{
  "n_layer": 8,
  "moe_layers": [2, 3, 4, 5, 6, 7],
  "balance_bias": false,
  "init_std_router": 0.0126,
  "vocab_size": 10624,
  "norm_eps": 1e-05,
  "optimizer": "soap_variant"
}
Below are experts of layer 3 (counted from 0) of a mixture-of-experts language model. Rows are named router (the router's row for the expert), down (a neuron's output weights, with its number) and show model dimensions 0-95. Each number is 128 + 32 x the weight over its row's rms, rounded and kept within 0 to 255.
Before each expert's rows: "comes before" lists some tokens at least twice as common just after its tokens as in all text; "raises" lists some tokens whose logits its average output raises strongly, later layers aside. This comes from a sample of Wikipedia text that the model never trained on. Tokens count by the router's weight.

# expert 40
comes before: " a", " the", " an", " well", " not", " also"
raises: " a", ":", " as", " to"
router [105 114  88  72 148 178 146 151 109 120 143 118 124 158 144 133 142 139 189  88 144 144  95  77 150 136 194  99 148  97 139 135 146  74 126 130 158 130 176 115 152  78 133 171  45 154 150  99 141  79 106  73 115  89 125 114 122 106 146 134 193 144 124 104 138 129 181 170  99 143 153  80 180  78  95 140 126 149 116 148 142 101 129 110 156 163 123 158 195  84 161  71 144 138  84 176]
down0 [172 101 186 125 158 135 149  99 109 169  78 142  71 104 149 145  96 119 136 112  92 140 135 122  76 149  74 126 109 130 143 118 144 134 111  69 117 158 152 123 155 132 115 121 151 120  71 129  27 116 168  80 162 141 136 150  79  67 141 101 168 123  86 148 128 118 181 132  86 116 123 173 158  64  67 124  57 142 121 113  98 143 141 154 163 104 151 111 132 168 147 189 145 142 150 167]
down1 [167  98  74  81 111 117 169 163  55 179 135 140 122  87  90 170 113 158  65 166 116  85 114 126  94  91 116 144 152 100 129 126 170 187 118 136 166 163 139 134 183 140 137 122  85 112 159 181  93 154 129 126 157 110  86 100  86 161 173 142  60  88  91 109 142 138  88  87 139 176 132  84  82 138 103  87  99 163 106 188 130 130 131  75 118 153 124 131 159 166 110 127 120 137 147 115]
down2 [181 146 112  47 194  83  96 130 173  84 117 129 151  87  96 145  78  97 174 143 128  94 170 192 141 155 181 164  99 116 145 152 129 153 132 139 156 157 162 104  94 114 135 167 114 112 144 120  80  98 170 123  97 175 176  81 120 154  99 119 144 118  83 137 158 129  98  61 142 131  87  84 122 180 143  81 121 107 155  99 115 154 112 150 118 100 121 131  87 111 108 144 130 190 175 102]
down3 [149 120  56 153 132 155  95 109  40  93 158 190 109 144 100  82  73 121 144 144 141 140 102  79 128 131 132 133 118 154 161 122 135 135 159 140 196 135 116  80  90  39 115 148 146 100 118 110 153 157 145 106 136 115 119 166 135 117 184  82  85 125 170 137 151 110 132 106 141 112  84 142 177 103  81 132 118 171  92 176  92 210 146 135 152 141 129 127 129 127 130 101 129  55 105 147]
down4 [137 114 140 114 139 124 114 106 166 136 124 153 128 121  74 144  99 129 182 170 109  81  88 120  95 137  71 120 134 168 137 161 172  93 144 156 125 120 106 111 126 111 114 110 129 187 144 139 120 154 176 146 167 155  87 128 169 103 131 192 104 141 152 100 181  80 107  71 122 192 104 111 104 160 110  66 140 146 177 165 107 132  76  91 148  61 130 102  90 133 171 176 207  96 168 111]
down5 [137 112 141 105 117 125  99 119  92 126 173 136 150 130 125 155  94 152  84 133 104  73 139 123 131  84  90  59 108  88  61  98  98  88 127  89 182 133 151  93  92 101  94  95  91 117 128 173 125 167 105 127 126 120 153 116 113 181 161 139 151 106 143 134 117 156 110 141 159  82 241 122 149 170 114  86 137 132 142 186  97 109 160  94 153 151 106  97 122 171 189 121  66 176 149 140]
down6 [131  94 135 119 126 108 169 150 112  57  80 192 174 125 131  94  75 158 128 148 152 151 136 162 148 101  75 113 184 142 105 153 107 120 155 123 135 101 140  96  79 129 150 162 175 112 102  69 141 144 193 158 153  81 118 182  78  97  99 156 115 142 110 133 131 151  94 101  66 158  92 165  92 146 110 142 145 130  96 131 193 105 121 184 135 191 125 109  95  77 144  93 140 132  86 103]
down7 [137 166 106  96 152 156 138 220 105 126 174 156 117 134 177 103 135 107 158 160  60 119 122 117 147 138 130 125  80 120  73  58 134 136 154  91 129  93 149 165 173 104 114 165  89 166 136 134 175 169 168  73 161 129 138 137 125 134 129  51  71  79 194  80 178 161 114 130 104 115 145 131 132 111 147 144 161 108 182 121 123  51 121 138 164 114 136 108 125 129 146 129  98 141 118 148]
down8 [162 169 117 202 107 136 172  94  80 171  99  87  81  84 120  85  84  78  76 174 107 143 215 168 133 141  69 108 154  72 150  82 147 182 138 161 132 129  79 143 129 167 102 136 110 120 163 134 164  86 119 113  95 101 166 127  95 102 141 156 103  90  79 117 124 141 151 175 121 168 145 105 155 126 146 141 104 136 133  93 103 139 161 151 156 123 122 163  79 108 116 170 129 156 140 114]
down9 [ 74  96 143 101 104  73  85 138 119 134 150 144 141  72 134 153  85 174 109 141  55 153 123 131 116 126 120 175 180 133 169 180 162 155 162 205  66 106 146  73 152 141 174  82 126 148 133 171 110  96 125 130 115  97  93 107 124 184 137  94 195 167 163 121 160  99 165 127 169 109 157 147 157 126  79 146 115 127 130 125 119 144 109 134  58 143 113  67 106 133 112 156 106 107 105 114]
down10 [102 153 125 123 146  14 157 165 129 129 125 147 136 119  91 143 163 199 176 101 173 136 143 183 119 158 141  81  77 117 103 165 129 123 139 114 109 113 153 122 145 171 104 103 127 123 169 134  97 107 167 113 108  97 117 109 108 144 193 104 136 179 131  95 161 179 157 143 129 147  67 102  73  59 108 142 155 155 134 151  89 166 131 130 128 156 148 167  87 190 127 147 145 150  69 142]
down11 [153 118  57 127  79 149 122 103 180 133 123 136 144 121 118  41 154  71 197 135 137 126 171 102  84 163 107 137 112 130 129 149  81  90 120 121 194 108 133  78  74 119  99 149 156 113 158 120  99 169  96 149  90 161 186 146 165  98  41 134 148 131 108 159 101 117 111 149 146  79 152 161 150 110 124 140  92  57 128 169 129  87 117 113 151 127 127  89 136  83 132 158 145 112 144 106]
down12 [ 89 138 129 143 161 112 117 141 123 207  83 108  99 147 135  92  93 135 123  77  81 144 168 143  89 127  66 103 123 142  54 124 130 119 152 121 195 100 135 154 102 135 172 128 152 109 122  68  96 145 160 140  93 155 144  82 167 190 217 123 153 125 151 139 141 117 122 126 136 146 125 118 114 170 145 110 144  90 183 105  86 120  92  81 151 174 161 114 182 118 159  85  64 106 120 132]
down13 [ 64 131 141 124 110 111 160 119 129 107 112 243 105 132 180 179 123 181 104 108  75 111 154 166 104 171 102 110 133 148 120  50  82 140 166 144 118 138 124 135 152 156 112 105  96 112 137 118  98 105  87 122 176 135 143 136 119 117 122  76 122 141 169 103 142 131 160 130 143 166  58 117 119 121 123 139  88 100 158 134 113 183 123 130 159 138  74 132  98 135 128  89 195 127 221 139]
down14 [175  86 101 145 201 145 153 112 130  66 121 134 181 142 144 146 164 149  72 121 124 108 116 117 172 169 117 105 196 184 154 166 130 145 140 131 124 103 139 111 114 154 141  94 131 109  88 112 151 147 114 144 157 109 181 112 105 112 139 193  98 163 133 173 107 135  69 132  97 100 137  72 137 131 123  98 156 158 186 111 158 138 167 129  76 161 135  18  86 138 130 168 110  92 113 126]
down15 [102 115 122 147 166  58 152 134 138 113 128  96 129 166 154 114 195  81 115 147 181 123  99 157 144 143  51 133  96 157 143 116  90 110 109 124 114  62 118 131 132 163 109 108 116 112 123 129 103  76 143  99  53  99 149 226 141  50  95  96  92 162 117 113 147 126 143 118 150 132  92 165 137 100 120 105  99  98 117 149 154  85 175 131 143 110 143  85 194 144 111 141 129 140 194 146]
down16 [ 99 117 103 164  92 162 153 124 146 118 145 122 148 172 141  76 151  91 117 150 128 144 145 129  29 158 133 160  89 111 106 139  71 114 160 168 216 122 125 106 184 153  61 173 157 101 144 133 102 130 129 101 181  92  97 166 142 176 176 161 120 130 144 136 148 183 161 101 159 167 114 118  97  94 102 195 176 158 157 154 151  97 105 154 156 157 133  83 139 135 131 132 118 166 148 114]
down17 [135 170 144 146 124 138 182 116 118  99  83  88 155 109 118 144 139 157 116 137 194 138 152 114 122 134  97 117 113 103 101 109 151 100 131 120  97 138 116 134 135 179 150  85  75 112 122 160  92 135 122 145 130 154 156 154 114 136 182 147 126 169 168  81 138 215 119 161  77 198 100  64  97  74 118 161 159  82 124 108  95 123 153 169 152 183 112 153 146 106 174 148 162  77 214 113]
down18 [ 90  90 118 161 155 132 189  93 120 133 101 106  94 114 145 146 167 145  62  69 164 150 148 137 198 105  58 109 128 173  95 147 162 181  92 116 134 143 132 145 180 130  89 126 127 114 104 166  90 107 120 132 124  98 105 151  96 161 111 119  74 142  89 134 115 107 152 102  87 154 128 156  84 144 163 159 120 115 151  53 145  94 162 135  97  95  98  69 146 132 156  73 164  78 159  86]
down19 [ 60  99 154 140  92  86 223 123 129  77 143  85 124 133  82 114 132 176 114 109 163 141 134 111 114 113 182 126 142 166  88 141  84 135 188 138 175  93 112 124  63 112 149 142 125  60 100 106 115  85  89 134 120 144 140 145 162 138 102 151 160 127 104 107 156 111 129 157  63 209 134 137 125  81 111 113 117 123 147 156 122 168 128 110 149 138 164 137  89 131  90 192 109  86 152 173]
down20 [169 156 141 109 141 119 108 122 158 182 113 172 132 167 107 123 124 135 134 112 211 139 136  97 100 119 172  99 118 124 113  97  53 150 119 137 186 118 118 154  89 107 176 128 122 122  98 137 215 123 155  95 139 161 154  65 117 169  80 132  97  95 147 165 136 137  64 176  96  52 142 133 138 119 133 165  75 109 116  77 155 178  81 118 125 118 106 124 104  83 159 100 106  82 125 128]
down21 [151 123 113 172  79 130 123 149 146 146  58 134 109 142 144  75 126 144 135  42 128  95 116 158  74 133 105  82 157 123 144 106 129 133 135 158 137 168 155 113 150 128 134  95 104 154 158  34 128 129 178 132 126 139 195 162 137 103 157  88 154 144  97 148 175 139 160 192 144 136  63 161 136  60 118 141 135 115  65 159 151 156  74 153 127 173 136 145 138 191 146 149 134 150 129 157]
down22 [109 145 119 100 129 128 134 125 135 115 159 160 157 156 186 142 113 108 104 181 161 118 124 150  68 108  85 121 121 147 142 142 151 134 116 111 195 142 176 137 132 123 118 137 100 123  91  86  27 105 119 152 128  61 133 196 138  52 123 101 104  93 139 101 129 135 120  89 106  83 153  92 119 125 157  94 158 139 192 143 151 128 129 107 117 117 150 125 227  99 176 165  93  75 132  91]
down23 [112 104  90  97  46 124 131 109 124 122 124 205 122  97 151  81  85 145 144 110 128 130 131 114 127 158 124  96 118 149 113 170 119 122  96 112 180 141 133  83 187 131 187 130 101  90 136 123 100 102  85 122 134 105 118 131 132 126 161 135  93 130 159 119 139 110 181  82 123 112 136 151  87 211 118 132 167 221 122 158 125 192 154  44 117  86  88 110 145 117 168 144 185 122 152 138]
down24 [167 115 199 104 109 102 187 138 127 163 130  90  87 125 153 141 145 153 145 119 151 126 148 149 113 128 128  60 143 120 105 119  45 122 119 123  98 176 142 109 201 137 127 153  58 104 116 107 166  86 120 104 161 166 173  90 175 118 161 139 138 132 159 158  89 120 143 182 146  82  55 120 113 139 169 117 173 138  75 149  86 140 149 116 162 113 122 112 104  82  53 149 142 153 136 101]
down25 [105  59 126  74 126 117 125 200 131 132 148  57  82 147 134 114  92 143  93  95  82 117 153 118 161 110 142  90 179 121  64  80 114 161 136 127 127 168  95 155 125 136 116 141 174 176 131 123  74 143 136 145 116  82  83 176 138 120 126  87 156 113 108 141 100 197 134  98  73 163  95 163 176 115 117 169 127 165 136 114 107 115 178 134 123 155  97 106  49 132  94 118 164 104 121 158]
down26 [155  62 128  67 109 135 144  74 162 111 128 162 140 132 174  92 150 159 106 141  72 163 137  56 150 161 146 117 112 136 146 126 171 115 128 150  94 121 135  65  59 138 135 110 102 126  85  61  75 150 102 148 157 140 124 148 152 195 181 143 127 100 152 140 123  99 141 139 126 202 134 127 102  88 126 144 111 166 162 159 146  52 129 103 136 115 103  92 167  84 116 138  98 116 114 185]
down27 [ 97 104  63  99  63 134 152  77 133 172 160 102 131 113 106  95 142 133 106 119 144 127  75 134 105 121 144  77  88 108 118 101 123 179  63 163 124 150  95  92 152  99 114 112 187 119 136 162 159  99 163 150 152 117 141 102 116 161 163 175 109  93 170 185 129 146 171  90 132 136 130 124 168 165  73 127 159 107 221 138 168 161 115 156 113 128 141 139 176 146 101 108  87 156 189 151]
down28 [163 168 132  95 164 130 146 151  71 120 127 154 157 131 206 113 144 170 172 125 103 110  81  77 184 162 140 145 150  91 156 116 196 175 144 103  74  94 133 127 108 162 161 189  95 101  97 135 167 129 180 145 137 124 165 134 160 135  77 139  68 181 186 146 114  99  97  98 129 117  85 131 134 151 135 127  96  96 137 162 153 150 141 116 182 122  88 141 155 119 140 132  72  75 108 153]
down29 [114 100  57 185 101 112  93 109 188 126 115 105 121 148 110 132 165 143 118 136 138 137 100 163 120  90  73 129 153 121 147  78 114  97 217 122 169 123 186 123 111  97 145 163  96 129 151 121  47 193 134 184 141 151  96 130 132 105 164 146 153  85 135 167 110 152 123 163 183 191 119 151  52 147 116 135  94 128 120 125 125 120  89  90 203 137 116  94 119 136 140 149 112 149 123 116]
down30 [121  86 148 154  92  84 195 115 117 113 104 125 162 153 174 164 100 109 193  99 130  87 139 143 141 166  79 131 143 163  29 168 153 124  85 180  92 115 135 156 215 143  96  57 141 196 206 163 118 164 142 155  94 119 138 123  89 129 136 156 111 118 128 129 161 130  87 106 107 110 150 123 153 123 117 107 152 143 121 114 133 159 161  88 141 133 128 167  78 116 153 119 111 145 143 142]
down31 [157 146  86  75 145 113 116  97 168 100 153 128 130 138 221  38 121  70 153 157 124 110 129  90 100 145 115 111 146 108  91 161  80 164 146 142 128 151 133 175 128 171 128 135 108 154 132  77 167 105  47  97 142 113 121 170 198 131  91 186  87 119 121 139 112 121 162 128 158 130 119 135 112  76  80 141  84 179 143 100 125 127 129  80 149 117 125  97 120 123 123 193 138 140 136 171]
down32 [111 112 151  95 109 177 119 123 136 106 147  43 151 130 101 140 122 151 116 142  93 142 105  91 119  97 140 116  64 130 122 146 132  96 103 186 183 137  76 151  98  60 147 133 160  49  75 132 156  95 109 104 140 123 126 101 120 132 120 136 177 101 147 130 160 167 118 162 123 144 140 111 100 103  97 116 177 129 154 173 150 136 102  83 118 139 131 126  49  73 160 165  93 211 156  73]
down33 [153  87 150  79 158 124  74 139 136  92 116 196 145  81 119 155 162 104 162 134 141 128 142  74 115 124 121  88 107 103 118 215 160 119 111  99 175 162 104 204 119 139 143 134 109 119 159 226 106 123 119 156  98  98  91 142 135 163 103  84 183 133 183 121 104 165  79 155 129 126 123 110 107 136  98  96 122 141 117 119 109 133 166 160 110 162  97 167 160 172  80 109 165 108 162 163]
down34 [121 156 161  80 181 140 136 109  97 100 133  83 145  84 115 156 123 121 137 100 111 154 129 159 203  96 122 154 172 115 111 125  98 136 115 118  70 149 141 101 143 116 173 122  89 178 104 112  92 102 111  99 149 120 167 112 102  96 110  95 122  98 182 126 129 135 165 139 134 196 186 125 114  88 174 167 105 130 118 108 106 162  69 113 147 105  87 151 151 168 142 211  50 194 161 136]
down35 [126 177 157 124 157 133 146 116 179 158 108 154 105 189 158  77  84 113 131 126 157 110 108 100 130  91 147 146  80  87 128 152 119 144 155 119  49 156  48 114 131 156 106 167 101 172  99 121 191 133 136  84 165 132 103 144 166 132 105 154 137 113 141 139 149  78 100  89 194  80 157 108  68 140  82 165  89  70 123 124 145 107 122 136  37 129 124 145 152 123 107 124 148 158 145 115]
down36 [ 79 149 129 169  72 145 119 136 168 134  76 167 126 153 135 157 174  91 164 148 102 130  98 176 136 133 155 110 140 128 113 124 160 138 114  95 165 133 180 175  88 129  92 133  81 201 117 175 149 146 134 124 103 135 137 178  61  81 103 111  52  80 154  83 126 137 172 129  63  97 168 113 135  92 168  88  95 113 119 167 149 168 161 136  92 116 183 170  93 131 134 136 143 105 116 141]
down37 [ 90 158 109 148  98 154 119 120 183 132 161 151 153 153 103 158 154 156 152 147 118 174  98 124 152 187  88 171 114  98 153  59 151 127  93  65 136 107 135 129 124 115 179 136 108 156  69 105 131 135  79 116 105 122 141 138 210 144  76 179 171 124  59 169 103 183 133 119 153 103 111 139 172 128  91 154 107 148 110  75 150 153  80 111 164 144  87 110 110 123 110 111 116 182 148  69]
down38 [159 149 116  89 179 153 169 117  80 130 115  78 153 111 120 157 115 150  91 134 152  91 159 137 108 156 149 133  85 106  98 104 172 136 139 120  78 111  90 121 127 171  95 140 125 100 102  76  39 119 160  85 161 118 133 127 114 118 163 106 111 128 108 111 105 109 173 167 193 154  91 175 143  63  60 120 142 125 147 180  80 120  80 165 121 123 136 175  48 164 115 121 156 135  94 151]
down39 [131 143  79 163  97 144 109 138 185  96 130 229 150 142 175 140 155 154 124 153  81 164 128 147 148  94 152 137  95 128  96 145 102 143  96  94  86 144 130 150 114 169 149  81 138 132 141  97 195 113 148  98 135 183 166 147 138 102 138 171 109 107 181 153 136 126  83 131  88 145 166 162  79  53 176 137 155 103 143 113 185 138 213 141 112 104 136 109 157 143  85 122 136 105 147 103]
down40 [105 136 103 151  94 137 109 162 173 140 115 124 164  97  62 164  94 120 142 134 134 210  74 173 110 171 159 124  69 130 157 132 118  71 160 157 125 123 143 130 150 152 145 125 151 147 112 149  96 112  72 105 105  98 120 175  98 105  97 153 144  95 175 154 129 217 102  88 169 154  75 110 132 120 113  93 179 162 106 112 165  57 107 144 136  79 146 155 164 122 107 154 163  93 119 164]
down41 [130 124  96  79  92 125  86 137 120 108 131 167 107 150 135 158  99 134  78 135 159 114 114 127  38 116  90  94 113  81 154 196 133 160 179 167 165 109  37 133  72 137 131 115 119 115 143  64 128 153  78 129  98 131 118 110 138 198 109  88 117 165 165 161 154 139 137 131 127 128 160 122 126 175 100 144 139 161 142 145 132 187 131 194 148  98 143  84 152 173 179 116 172 141 148 117]
down42 [ 84  72 133 165 203 170 116 170  79 163 157 116 134 129  76  91 125 161 109 156 150 124 160 153  79 139 125 141 161 108 136  79 163 165 176  88 117 166 112 161  90  86 115 140 139  87 149 109 102 137 183 122  92 155 152 164 112 120 139  85 121  99  88  90 101 119 163  82 119 107  81 151 114  85 157  89 100 169 127  97 151 178 161 160 142  96  37  93 135 128 111 110  98 136 111 148]
down43 [ 72 149 147 120  38 140 200 157 171 124 126 134  94 141 121 119 148 157 150 100 145  87 131  88 105 113 168 115  91 152 140 151 110 132  60  98 136 158  80 115 152 165 110 146 159 150 160 127 161 107 107 149 182 120 112  87 217 117 144 153 106 150 109 144 106 153 145  69 100 109 142 121 158 106 101 149 190 113 119 167 141 137 181 132  69  88 100 126 135 142 115 103 140 141  88  44]
down44 [158 115 133 177 158  93 133 108 112  84 161 155 126 161 182  66  83  69 108 135  96 159  87 142 116 131 117 169  83 108 163 126 125  72 139 105 126  80 138 143 109  96 125  92 193 144 127 160 165 107 123 148 175 188 117  83 149 160 117 150  88 101 201 110  55 126  46 101 101 100 176  90  90 101 150 144 124 139 110 128 108 141 119 108 102 121 152 131 127 113 111 102 190 148  96 127]
down45 [151 139  96 107 216  84 164 129 100 118  99 177 147  75 126 187  87 165 131  84 151 163 121 132 201 121 133 195 171 204 109 154 113 173  90 120 164 140 116  80  89 127  96 123 161 109 127  96 109 131 143 113 192  73 137 130  82 161 162 131 146  99  91 165 168 128 144  88 111 146 149 149 109 162  83  85 133 108 157 124 119 131 149 141 102 107 119 136 108  93 166 152 108 168 111 106]
down46 [186 118 151 125 164 158 133 114 146 157 140 118 130 107 161 116 142 132 115 150 126 194 122  95 140 150  90 105 101 178 102  66 165 109 154 140  64 169 147 140 161 147  81 106 139 178 142 158  99  92 127 100  56 172  87 138 163  47 107 174  87 144 105 132 107 133 130  87 107 110 135 125 128 127 104 130  54  61 165  42 119  84 133 141 131 143 140 177 111 146 132 116 155  91 140 117]
down47 [147  97 208 113 163 167  40  89 116 141 115 141  84 102 183 119 111 135 124 191 116  87 128  95 138 133 138 131  99 107 143 156 112 118 112  73 181 129 169 155 162 134  87 135 161 147 137 113 134 157  95 171 120 138 102 102 105  96 115 151 109 181 143 206 107 134 131  99 154 109 127 137  97 116  98 177  97 106  79 176  67 172 102  68 143 110 169 125 146 138  69 137  89 134 100 117]
down48 [134 154  95 118  75 122 133 151  97  62  79 137 122 123 151 100  94 145  78 123 103 170  86 157 107 162 172  54 116 171 181 160  92 107 165  95 177  91 151 120 167 150  77 147 106 112 128 102 123 119 165  62  94 123 108 124 154 170 128 109 143 124 142 121 134 132 137 186  76 137 144 104 186 119 165 119 141 127  65  91 105 123 130 163  71  64  97  81  83 124 118 123  98 131 155 156]
down49 [153 147 179 141  81 193 150  84 118 102  85  45  89 111 108 120 130 109 157 137 109 134 141  90 156 143 155  88 122 128 139 115 143 197 106 124 123 168 121 171 143 178 138 103 127  77 180 163 178 124 113 196  82 136 104  63 116  89 160 147 154 188 168 129 115 152 129 156 102 124 171  86 118 111 160 104 119 139 137 192  99 111 133 113  91 131 141 117  87 196 164 106 146 137  97 120]
down50 [141  84 150  73 135  88 146 194 150 157  99  92 158 197 180 145 142 121 110 110 150 103 110 137 143 111 100  92  97 169  46 157 152 126 140 132 116 105 160  97 189 112 112 109 161 103 111 134  72 157 112  84 181 106  79 102 194  70 104  94 175 170 133 139 120 140  88 112 118 105  92 112  90 123 138 139 103 155 115 166  89 118 129 115 132 155  91 137 144 120 167 166  80 185 133  91]
down51 [101 190  90 118 116 107 127  52 149 119 146 170 126 184 190 138 109  86 147 126 117 131 122 181 133 147 111 160 124 165 131 149 150 123 120 133  82 135 119  55 152 179  93 121  91 100 121 167 107  75 139 119 138 139  84 103  73 142 117 100  83  61 102 159 145 169 125 100  97 148  75 171 170 112 135 157 135 131 154 123  67  94 174 141 104 128 153 134  81  97 123 104 168 177 139 189]
down52 [158 111 105 176  85 174 149 110 180 156 172 118 122  93 139 123 116 105 117 150 164 172 137 152 127 115  51  93 198 140 177  60 108  75 129 146 166 114 125 170 137  81 135 107 148 183 159 103 146 151 116 115  90 107 159 126 151 154 137 119 139 152 101  99 160 144 112 135 142  93 157 168 164 131 187  65  99  83 117 106 118  77 120  42 162 137 129 144 134 138  97  60 117 119 126 116]
down53 [158  93 127 160 140 130  89 170 106  94 113 137 149  92 144 103 178 188  67 170 105  82 120 110 113 151  70 115 107 188  72 113 156 114 124  67 124 155 151 162 130  72 167 152  75  82 103 139  75 144 176 151 113  80 179 134 143 158  97 102 154 123  77 135 104  90 133 153  95 120 153 127  87 127  86 121 129 155 138  88 179 117 126 123 105 173 126 153  74 181 152  89 160 114 146 137]
down54 [132 100 133 159  90 124 103 132 101 115 122 107 107 155 111 154 136 124 114 107 128 166 140 134  74 120 148  90 126 104 170 141  54  90 141 127 164  93 173 175  95 156 172 160 131 158 114 142 235 157 119 109  99 151 133 164  71 152 158 103 124 171 179 148 109 151 159 109 203 117 120 139 148 115 128  58 150  98 106 137 133 132 121  91 151 113  28 111 121 101  93 185  90 104 132 104]
down55 [127 145  75 115 188 162 181 104 165 104 124 137  53 138 153 100 144  94 138 127 109 114 107 155 126  96 117 160 127 123 138 115  62 110 152 104 169 112  72 123 191 110 171 106 127 143 112 114 151 118 127 129  88 108 127 114 118  93 169 127 163 133  84  95 114 178  52  87 110 125 169 119 201 139 189 166  93  89 174  89  84 153 169  76 110 166 142 118 108 176 170 117 129 136 132  94]
down56 [133 138 116 163 156 176 146 101 175 159 158  89 152  80 149 138 140 159  75 122 147  51 189  95  53  76 156 160 164 122 138 137 104  96 113 129 103 112 118 141 100  87 124 125 117 162 171 164 174 182 157 102 107  92 126 143 111 148 205 154 105 108 176  98 162  99 114 128 147 186 120 136 132 136 142 129 102 143 102 144 137 123 106 115 114 172 158 107  69 191 115 153 116 160  59 107]
down57 [160 184 134 144 132 153 125 149 107 101 155 170 198  49  56 148 166 110 190 118 145  88 156 125 136 100 154 111 136 126 144 155 168 120  95 105 124 121 115 150 131  50 167 123 158 168  90 125 150 141 107 145  84 106 126 115 168 136 169 171 145  79 124 144 146 187 106  97 170 103 108 139  81 150  64 158 149 115 116 203 110 114  95 142 102  73 104 121 133 163 158 126 107  96  99 156]
down58 [133 162  99 132 144  34 150 216 105 112 106 145 109 151 151 158 156 167  95 156 108 141 159 130 146 169 100 130 117 180 126 104 158 109 148 113 141  96 140 164 103 193 116 132 137 154  95 145 157 174 146 155 176 169 141 127 148 106 122 159 126 113 117 100  99 114  99 149 136  88  90 189  87 144 199 148 104 108 126 165 137 154 133 156  99 147  63  29 117 149 131 123 149  81 166 117]
down59 [112 123 124  53 154 130 137 101  96 146 144 172 139 101 172 103  24  93 130 177 159 122 145  89 167 150 132 150 123 112 168 144 119 198  86  49 118 135 111 125 141 108  74 100 160 152 120 134 155 128 100 139 132 111 159 121 109 127 117 147 158 152 123 119  56 160 156  72 142 164 174 116 153 146 131 152 137 106 173  78 140 109  87 129  95 147 141 147 148 137 112  84 111 103 138  34]
down60 [ 79 114 158 139  99 188 167  67 156 133 131 182 149 111  91 146 148 158 150  93 114 167 106 149  89 134 144 163 162 139 122 126 140 137 108 120 172 159 170 130 173 133 103 123 165  89 128 121 153 112 149 142 200 197  94 138 117  61 106 135 182 151 205  45 117 176 120 117 119 183 167  92 111 138 117 114 146 109  94 126 142  94 145 141 154  87 179  83 123  99 106 125 138 147  94 103]
down61 [ 96 120 115 192 112 131 197 197  98 141 119 149 145 121  94  87 185 154  80  97 118 132 108 143 113 164 100 123 172 160 114 114 143 142 118 129 106 115 129 104 149 227 152 114 139 165 140  78 128  72 137 153 125 136 133 101 129  96 110 160  75 164  78  90 123  81 142 113  71  51  88 110 129 167  84 164 153 119 117 112 142 105  92 167 145 102 122 180  67 125 135 123  82 121 137 126]
down62 [103 144 115 136 131 118  69  93 135 141 125 113  66 184 109 124  80  71 117 131 157 112 166 194 142  47 158 110  89 142 149 110  87 126 164 145 152 128 174 109  61  82 138 170 117 115 192 145 129 150 142  62  34  95 155  80 126 121  96 177 149 118 123 101 130 142 127 117 167  96 163 120 123 136  95 159 136 119 101 155 106 116 106  93 139 161 180 116 147 162 106 116 125 169 118 159]
down63 [157  95  99 148  92 131 107 116 128 113 107 145 163 147  42 107 168 158  71 164 121 131 135 104 153 116 162 139 162 117 183  85 109 133  63 154 180 118 100  80 112 113  85 170 191 109 171 154 162 158  62 107 210 111 127 164 125 120 147 107 199 105 131 109 121 118 131 101 134 187 178 162 112 147 113 130 169 129 131 157 164 180 115 108 146 166 165 117 146 127 135 143 115 111 123 179]
down64 [ 92 136 150 171 116  91 150 107 107 176 103  80 122 113 150 122 152 105 129  73 128 138 122 132 149 100 133 146 184 127 105 139 146 128  89 124 105 153 165 105  75 100  90 128 129 131  92 148  68 100 105 159 147 132 141 127 111 195 128  89 118 154 120 155 139  69 192 126 131 116 111 121 129 149 103 157 145 114  68 109 131 162 173 146 152 216 182  70 164 165  81 137  58 134 197  78]
down65 [126 112 179  81 139 128 170 142 125 130  72 119 135 135 110 140  97  50 153 176 155 125 175 129 131 104 130  64 153 171 137 142 180 212 109 113  96  74 113  89 176 110 109 176 118 155 136 155 131 123 101  70 143 183 175 119 126  78 118 146  97 109 112  98 100 180 129 172 114 161 123 143  98  84 162 132 167 105 122 127 154  98  41 138 116  99 127 119 104 128 138 178 103 162 114 109]
down66 [138 154 104 166 112 149 126 177 164 106  60 226 160 150 133 118  99 124 108 149  93 120 114  86  95 113 117 141 139 167 182  66  89  70  81 140 165  92  92 133 111 101 196  96 139 153 126  77  80 127 171 181 158 167 149 137 147 121 127 151  98 108  85 161 101 170 124 151  98 100 169 113 194 140  92 153 149 137 105 182 106 141 116 130 158 108  86 119 148 130 146 124 119 130 139  86]
down67 [127 103 130  70 107 114 109 193 135 161 194  96 148 103 153 165 129 106 102 159 181  77  95 132 133 165 158 107 175  99 120 114 154 102 168  55 117 160 140 136 162 191 103 121  99 181 133 156 128 142 112 206  98 118  95 152 136 161  76 134 108 173  82  93 131 145 105 115 152 107 163 137  86  95 124 128 113 166  74 101 141 147 166 122 137  71  83 137 158 143 168 187 134 139 105 141]
down68 [190 104 125 159 133 142 146 114 134 149 152 126 121 103 143 136 118 140 117 110 174 144 152 128 152  89  70 144 133 169  64 124  99 222 107 132  84 157 133 112 139 144 115  89 125 122 135  86 120 152 183 105 189 149  81 118  85 118 171  79 172 125 132 165 130 120  87 135 105  69 138 132 120 118 137 114  90 103 126 179  73 157 149  89 126  92 134  70 189  82 128 135 119 104 176  43]
down69 [186 120 116 119 187 136  69 109 170 171 128 175 195 119 140 168  68 131 174 177 100 143 141 100  78 137 117 141  89 155 145 181 180 107 125 163 186  97 127 111 156 115 126 141 125 128 155 152  96 169  94 109 168  96  89 124 130 122 179 143  71  53  88  97 134 125 142 136 172 158  98  56 103 123 153  92 138 122 116 129 108 144 117 144 139  57 109  80 140 103 129 103 128 141 140 119]
down70 [117 184  96 133  66  76 110 127 122 139  73  97 119 104 122 141 123 105 172  73 122 181  97 141  34  71  93 119 121 152 126 143 147 132 134 123 135 137 151  85 121 119 124 153 151 134 173 165 146  94 161 134 121 179 178 161 134 113 122 156 100 154 133  97 188 151 103 140 128 126 175 146  79 121 108 214 129  92 182 146  82 163 133 148 160 170 138 118 164 119 145 162 156  72  79 129]
down71 [102 106 110 129  96 185 141 148  93 178 123 136 107 203 126 139 163 109 144 136 173 100 152 106 137 151 102  66 101 167 105 136  78 115  74  95  81 111 127 164  74 127  78 129 165 148 121 104 136 133 181  92 160 149 119 126 154 136 106 139 169 149 208 120 124 116  99 180 126  94 127 175 155  67 135 145  99 107 150 134 133 178 123  40 145 102  60 122 167 140 178 105 130 121 131 127]
down72 [141 178 147  83 123 123 140 107 200 153 125 217  93 130 100  92 196 123  78 141  87  94 117 159 207 104  98 148 110 118 152  73 107 153 105 124 127 133 149 184 161 159 205  63 170  99 131 114 153 129 168 160  97 136 106 154  58 139 104  95 118 110 145 147 120 122 100 138 130 175 152 144 173 132 107 110 161 136 115 110  85 169 108 128 111 162 121 100 124 117 121 135 145 158 133  77]